From a checkpoint of a small mixture-of-experts model trained on Wikipedia.
Size: 9 layers, vocabulary 8720, 47.6M parameters.
Experts: 256 experts in each of 9 layers, a softmax router.
Training: a variant of Muon for the experts, 7811 steps.
Below are experts of layer 6 (counted from 0) of a mixture-of-experts language model. Rows are named router (the router's row for the expert), down (a neuron's output weights, with its number) and show model dimensions 0-95. Each number is 128 + 32 x the weight over its row's rms, rounded and kept within 0 to 255. Numbers have three digits each.
Before each expert's rows: "raises" lists some tokens whose logits its average output raises strongly, later layers aside. This comes from a sample of Wikipedia text that the model never trained on.

# expert 191
raises: "the ", "a ", "this ", "these ", "those ", "his "
router:196138139068139141135078110122146119147144147081108144138090188099183186160117169098159144119083160140101132119120184089130109115110154114196079167178063161164177125112155147168152082149163128123145098094071136151112109111079077113156085203114149084086162143107088096083123162077115096116
down0:079088138134080103172097149112135140150127148075132069137080103122136218147153107063096112116147159124139176128108171147105136146090145074107100132195146113168116092142076112106172102111115166144138074108124150133134115135151142121145184189131101130112172172094157125110187148068106152085
down1:159094131168073107168129120164101143127107123170135151156147164108116147150206196135099160189144125116078127112135055156147154191152122177121078090126110077164111148149153146112137096129171118112126130130169156137128141134193168089095097058072082100133177096186073120164136123084126163135
down2:089116086096101098170137130112183073128125085168103118130188145129161067110085110140168064137154133151116156109120138143113156185086125103086143128148150079125124086093145192092124136113153107142075133188103106168107116121115085098180131135109131129100135113119110112158158143074062108088
down3:143140144091083090120142095176178089128134122158178065101129107072134105101151119154146118146159106095164132108112124116189137128110180114144111117101160052096104123116137129181147149082062177125111118146084133119171119144163134130106160118139179128061119132138209142157122103124133141085
down4:091119045137134152146142105136114148131105126182173167170119076107121232073142161122112127101123140084088143070136132130146154060158128148115071094175075170181117148178179137108144130116160164073108152161129146177140140100129108188122132158098135104162141096113072133139127155100133092147
down5:110107086096141106176145109127162092101135118100109099111187090115181136125050135086059104114161147115142095153167108137118138118073093156129172176097151125171162131202073119094177132118094121168070184082110149116119111129137153160093128190081124077159164150151123159102102099152141125110
down6:134091109091120093134157136116141086122122118107085089140131125104117181140147137060182101110099160092143128144108142117102157081097098105132150108158118099136197201144109131148181144105083149165145134145101156105161081154080111114134114083136130072129157117158168072192091121070109114084
down7:146189160134033075091124086135094104160115114128103140075144153146097071137161149143142182172108152141098196162133134117164144197158111145120149130108072087082090073145155165112111160189147142167075144129123159070129159131137126133150124179109124128100138130094063132087040162156108205123
down8:097110106142123097126141160159099081088111117137149151184086093135063160156117125152072141146132118115116074083119100088118201173106122175076115119126105109144140148176109158106100140050103143108102166089163124108115164170150082106092112091107161175203213085186209075155125121096121138098
down9:167122194163140176124086141070128097118095187105138118128125119104130121107170133108147128138141051124131060196143136153131112160120145048103120116110189125136104174106124134114125147100114144136090132136111147138078170067108163212162140138159123128114142177094099144115095015164158148156
down10:124098093141114076100090148085125130148119137102143152094048100099103160115147113117168148118179123100109190129119188143154119159166169080143069129125132149141112120119135162159172114097124106129145107160118209124130136103141125132104115089162096100092123111115131151178153104113179154125
down11:155071085098088129162175107155116124148092171110093114127089082148134110127100063079154092095147131131107129157126091181126141119113096178136217105119060121124150149109118121148135088148080121113096173136173088156130135105156123098149118074105136117095104128184156127143086119167174115140
down12:166156135055102131117135147178109158117159131136158118110198139169132123101091117084096137129160148106158147109151100119145149166165067115071033154105125134076156172154118109132117118070123196108132144158102077096166077171125143159153162088138154130080133112163152112133096163141169146121
down13:090172110116171164140127143120198071151091081117101103136185057153171073164110104139156128126162110066137125094120111149173118113104138145172103134101126116067186140132140180155150188137204092164171159138106109090132105130171129135122119119163178138060103121121089133133179163123071158120
down14:173130187091108126134130143126145083171104157134092113090134171054194120108153096126168085165078130077114092117180118152136185127158117086162137124088089125112133124153116199163111073168198108192176140141138111138148112094150161118100121157116074129103125110140137142159100103167161108094
down15:106118207089094093159112141129070160119167126141175095128178095129125124135086105073132095124111131170144145079139139096117089137151132122128168140179134154109150141207130122153137079121049167148131150168115101113137175137053084138139117137119224163146175135114133113153157118053132126099
down16:082136123122123158070114128163120156108112095129168121127098118131142158133070080122117167122099109134101173121122237140159138118041106246124084137086087081107127143056094135111142166145108126106140174187128098206118114127129145138109123177131104163051177092144145145108118152143128151124
down17:186128090151119114137154134159087122094107111090115162135167202163113092156184185189104137177107080133120099142099048111142115171116118143107067115109126124114086126114158133136101130150180109128112131109161131101146176140235173150104122010107126116101128110149107137100107126151088145149
down18:136135097167133090093196126128093136100086104165152130142059173146146014122105126138131167104131179120081142110174117108111097097131103167179153109176154152137121145110155082181073110106130134108101119170081179119123109138153097136116142069180135087135149100138152098152164135082165111165
down19:133131136154156097148096113129092187154101132087116172158172140141092101103166107152110150184154153130157110054131052117067148096097131167098174121104205134113056112125138122141099156135149134120138142138158134149119150173174145115088176070101138138118078124126129186144142136193105092117
down20:109081078126115153117073179075148120133179162091131126127100063127118146107215101118109159131132058105084138097138110133109215171146131170136110092130119084063149153091121132081178113147091095167127174111084106101138088091167107124165082085197102154154152128092152112177080143113126139090
down21:111141072124138135120152184103158068124099139139102116125146129147137128147116151155179132121074151182149140137071088112165101098150141117142165096119165129091177117120124106179127154143116138104130121090173163145084082202109107187137080125059125137139110122117139101161072109117108080134
down22:110121159122153108104139142124158094141144143165132083117109120120137071127054164161137159151165177143102088152183095130167086128142177159154053146096084107132164115166185077085175085115124132173138091141167131114135086131139190133104173105128097101144126092188171118105125088127116106113
down23:119068166121109158094129106110114112139117153145198115177131133136101091158096139124103172142125122090122119133129148147185210104144157179112115145189095152153159149097138071135084163149188110104085154164136200109143131106123097138097107136067118095213155146104127096174148152088134152085
down24:081138161136056165158092127090112125152097133112120104081130100121164214072119079075116136042153092090115107094175192140130122081118121076133135143117121063157136165213113105140197138160104192159178107117113130133082138125055164202119118225150128146095115153110142105100128152102123130148
down25:080115149091159118107159130152133093098092057139145098103119108149150194070107090109156102138224164075075119149126132155127152063163128121107146152139121157170177103131161106105096155103128114134075107184130144140152134081087118161165121093199154194104129112063124060119141162123153107081
down26:197133098160137141137124115103135158149124142115178150147072191110155092111099170136124140108098113149144087135155097138118124151052111199140073111085085078142109140159139158139144140132154134123072147055129164069111123173102136081154126138120122120092170076148082108096112178132153140116
down27:114152170120108158150095118090155142148086106104175099093146102142183105145071080089123074112081144149163095096154100102103091159140123105132103171141178123160154165154103105162127113111080141129155083149096137174122156132036109146143121215128165153159149121097172116146147141067130138075
down28:114132130210144185101162141130067102074205173172133167128108141127095078187177178121111179153110093141167155093081163100182117161128110176106109077094069103088153143151147111160074160107131139101158156139094118130213162130179129134118123153132149112088109100126140119133117153100137156145
down29:127146111133144131100099148102178148103106111137157216128138112149118151183113129121130133097152149153150103078145168090099122105125143155110131083165085080163150115135158105112064116142207166116165154152090137198105134130192101131102112198090124138126124156153135168127117169073142065065
down30:116134105109061096096167141118143172130159127144099095139153207099144145145117172160127174160154130123134192116101074114130140162144134154122157095092123150116137127113111121145093158185168130107098075131139111076112108101216127123129134126178136159073087196142168108053166144124074124207
down31:115067118137150113112109118138131083147111172164139120060131073113103146135060106127078120149216143092115146152114139105151139138124109141095122196082124141191164146162117105135186119163116160145150169166121139138167048137168117162134101195100175128168087150085100250119146136142062105118

# expert 91
raises: "by ", "the ", "to ", "of "
router:193125128121063134148129133116140153104128116113127197151091196111145159174148221119140145072104145094135133118128163137143109125146148134154112156189055180111117119140169147125155122134119112154093109142126088093150118084169081083139074160093114111091137138136081111118088122093140110108
down0:158134103134155133105102111103088119166211096131075142109093135158145118127075092180140104138117113074141133144112146139079094153070115134111108146084146118149124099123147160124157129117107114160120149124138146128156149170086142114127149128103137120121123121142115105160134142119125154118
down1:168144118138151105146163118120102124126146185102092146139077211142090108090163119219107198076161152094130061127172053099145159131116066159108111124148220114110102159088207178107166146090153122120106115145192088122123169116225115136086166084145114133133101088161157138079095136140131110156
down2:108092108134130138093100138135132146113099089113077136157049149187139113133159165131173126189138149134105204086151130142132172196183165143036092118091144090136089138106122115113091132082139103152136129113121095098126100178149091079177130160146128176121086109168117156157131097138102125121
down3:214137171125147130128142172107137101143138185145145086113131092178149140122079114157173136093171099131117140138120179151174190108149153125130189118129077100121112125110120121114132111126151154094079161115114203153068145065069123162079105160083098111128148084130169172189155135147125098141
down4:091181150149138085140079136151122114162115114102085097128154065179153067116055124105147133115169171123111155090095123116160127142189077104121086109182128215125121134158123106166101115104140150117059119119121148086103163121100081122185135192162174109094116108190144102105145178073127133142
down5:091117187077115112060147123116117103155154169118135034096126081100184124098207072151076111067150156112091147159182150134143117124153136109154141099141124117100189183093131084113183159153089121136153138130135155153148111143107154165171140188157125182109140120093105156196063070125120140092
down6:124175140103154156208195125132152096163121097178102157166079163153101071148090183094104138097153170192086146145098178107120121096100103107127090123110137095154125086119093147136106107097085056156121187141168113104127104064104164092128142131059182182110107149142116121133150126124075160149
down7:158138094077148155094130116193164081154162153168180136078095097108157170130140148092181152125108144090146216166116239113141134098137140116147129176135056126174145118166120080123177091078114110106148138144083136126190117117109146080126110226142125123110119168115120044109136150097132140109
down8:146113147172094146073137121106101132148133090085200146125190163058175143113195155115129123123122121148136125072121131164108150133131111119062116157134092168078123104154129107172096087063131161164132120096132144135073151134199182138110157025080148146121081163128091124139144110153126130150
down9:136087159084171134116098136166089133132106195136137122113209128163058129115132122155101098139235186105102126118157114123068108099093111156098126185147160152130120115134115055138116079116084186123157078084173160178121125085149146155129153049150146138200070167100109174154118099140076079177
down10:112122150072114125118120110138150142212128104172099099143111129120138142152048146135182113127108149132120085141145178113146151093151162132178137136087090138124175165123160113122130148133093150147101107132105144197090105120048137134116082247130148114162129138094088101124112114126185146129
down11:094136156141130187130101118131104129147112084091173122091114091134155168135060055079136090151078153142138140151124253132177118129107141093189105139217065139185112089162136148106173125115105173116124124121111129183122133104055102143090161222109159100157163107099136145098111144094165120100
down12:157075120102093091119074113138165072129131132097130063133113094124150123108083130099120125155166186169184088131074072111102110100119118132073153139141132160150132143110196148090103111133157173122121114060129128111115126122120185155100106186129091126091099153101144134081149119126096118114
down13:119169133124104069152118118129103102170170133129091085145125119136171087126133138110148139187145152120159177104137088133123155144164158092120155126132196138131085142163139147112113096084090120137102090135140093100161133121162150126094222100112134158167080188114165099143148135183139196108
down14:117173130069121154084072117104164116117098113132099116127139160157114147131125091133154149139121175225120130161136076176124154171162100099117169120087090121125162129238171094113163100135160140142147116115148077146078121100201093138094112155146087171098094145166090143094073111152146077078
down15:134138163125109166060124109136150138118140086130131179145100182108119126146219172148121164094136140130095142145109115181138145112164164095088110059169082159088107102079140120164095128141134060144110125129149151109116094107206097116191139113157103151116087156162104072103123159164106182119
down16:185086123089133138112194125184085142101157049076179114116044184148165090096103140174064195160075113108128094156126101166094142130142108115139101172115148093152170114112161154103130143160147113107162165082190135118130121122097134134102147110160162164128077120192142154110122136069101115125
down17:017105183094062133179178109083133131140102124161083123169185110117100089099136144144161112153139170105190104054129143121170094129139100091145166104141143114103117148120129131143116092109029136159121158156072143127147139133106121118104072122151169098152127104143154101154140146102146093082
down18:129156117113147151140107115211108102115130119150173156223140129157067096066174159118104109109176078118105142148160122129092104114105105139102168149133182121166137137111123099101067097136158135142169112126125068082108146137207085121151112139135144124152174077176157112108123178127181152136
down19:068161150099083080128131147109225152115122130129168110131177134174124023082118114097125156171151130131095102080126124142087116164101142145168104116134080107105137160126178097108151129150094121145107084107142104112126118175123075133166157146139085121096200144119078158108166159155110126144
down20:105158167117129138120151136173119080119111136121071143096140164126143156083136087126132135116156116107138110176137128138094138095095087140115128117119084093129192191152127116129141113136116165082113103113179131149120087117159168143179115107176063070074088145103141099100078220151178137156
down21:125097160126120131132133161128161103131111123055126172141133204145155149147097133130089156109106054121175091140106144184133156090075140144119114114132176129173103155122091080098129099171179159135172146114142106073147096085118138138126134154063108165182125078083111137124117100184083122187
down22:084187145131103098159138148091093108144139126127128090128164092081134078120123123129175134112177144115138122115145125159097158167128134069158080141096126117142126095144134093130135083079098154168160122162164110150151153162122112124178157131203151087092109162141162092060148140064187132100
down23:130129074096176127154113171114181087125099121079100138122108202108157133124109217118129134162070109134108120101136101115176121115119111155127108141158151126118121096096124072141120121136077084119119134104130104149109185181062130130141146116122112184130169101101077121132171067116133130175
down24:168109081165130159146130145113125150094132132156157096141091135130102121094117170133075175170117146136135097083101156113133113090096104181150122062122160079140123097164166143084144140126064148175120158121127180086124127172143136133113157123146145087127142095121097177181143115166088135138
down25:136146144127071101092129142126153113067160118135135116102076156167119156151146128170177126128111151174117140099064101071161161137143133129126140142155063125146144122124123086127055199129157119133134133136164085133130156142135106110049139134061092145116096188195076105108090132122118111139
down26:123131153074085087125147169160098086150132176103168130144092091120142146128154121150151119130199088115143124134154098109146108133109110139107100116102109129106090114152116096146128104112065160118147098132125136160138153110202114141148148114182075151097143182152151064116092094136135181129
down27:135131122148139114136077140084107138138144100083125192125133082153103163094163187199168102181144126143154139118169134163149147141137132115164110114131085145138114117129085142152174116155151110119161053075124183054137160119094161202155140143148084103095161160058092087167123158062119078185
down28:174132134156128118138093165125141107123127115112092135141174157158124112118178115141196138139175166114195165157138043107088171106089159084125135116152173194142158119113095136110161079075093117138091139122161124084072115161172155138147152097151101127115088148094076127105112067133060119135
down29:173154160165130068164107117115116151199152116105134077124119126122134149143155146122110104090096089122137145128194135128069118134065113170111076086092106121152059154181121169112100143107151171132127103082100119127110120151177173089119169084135115122103123073170140119157111181116150161093
down30:191163053143128126117112123095078132122157118183092162060069142131142156128135168154118094113105061153116118104145183080157090144126142132100116163129099171158136117118152147107141154191151104174090171136117133115106089076159115167119116144125094120132149136136082159128146101108132100128
down31:170062103153149146137153121169120081152137108115095167166112174106100109155161143178152162147121088093073154066134181139140138131145142160097171112083132157096105115054156135115119150131111091140120136084141170064145137136144173086132112080152105088102147125131152174074146097113118188232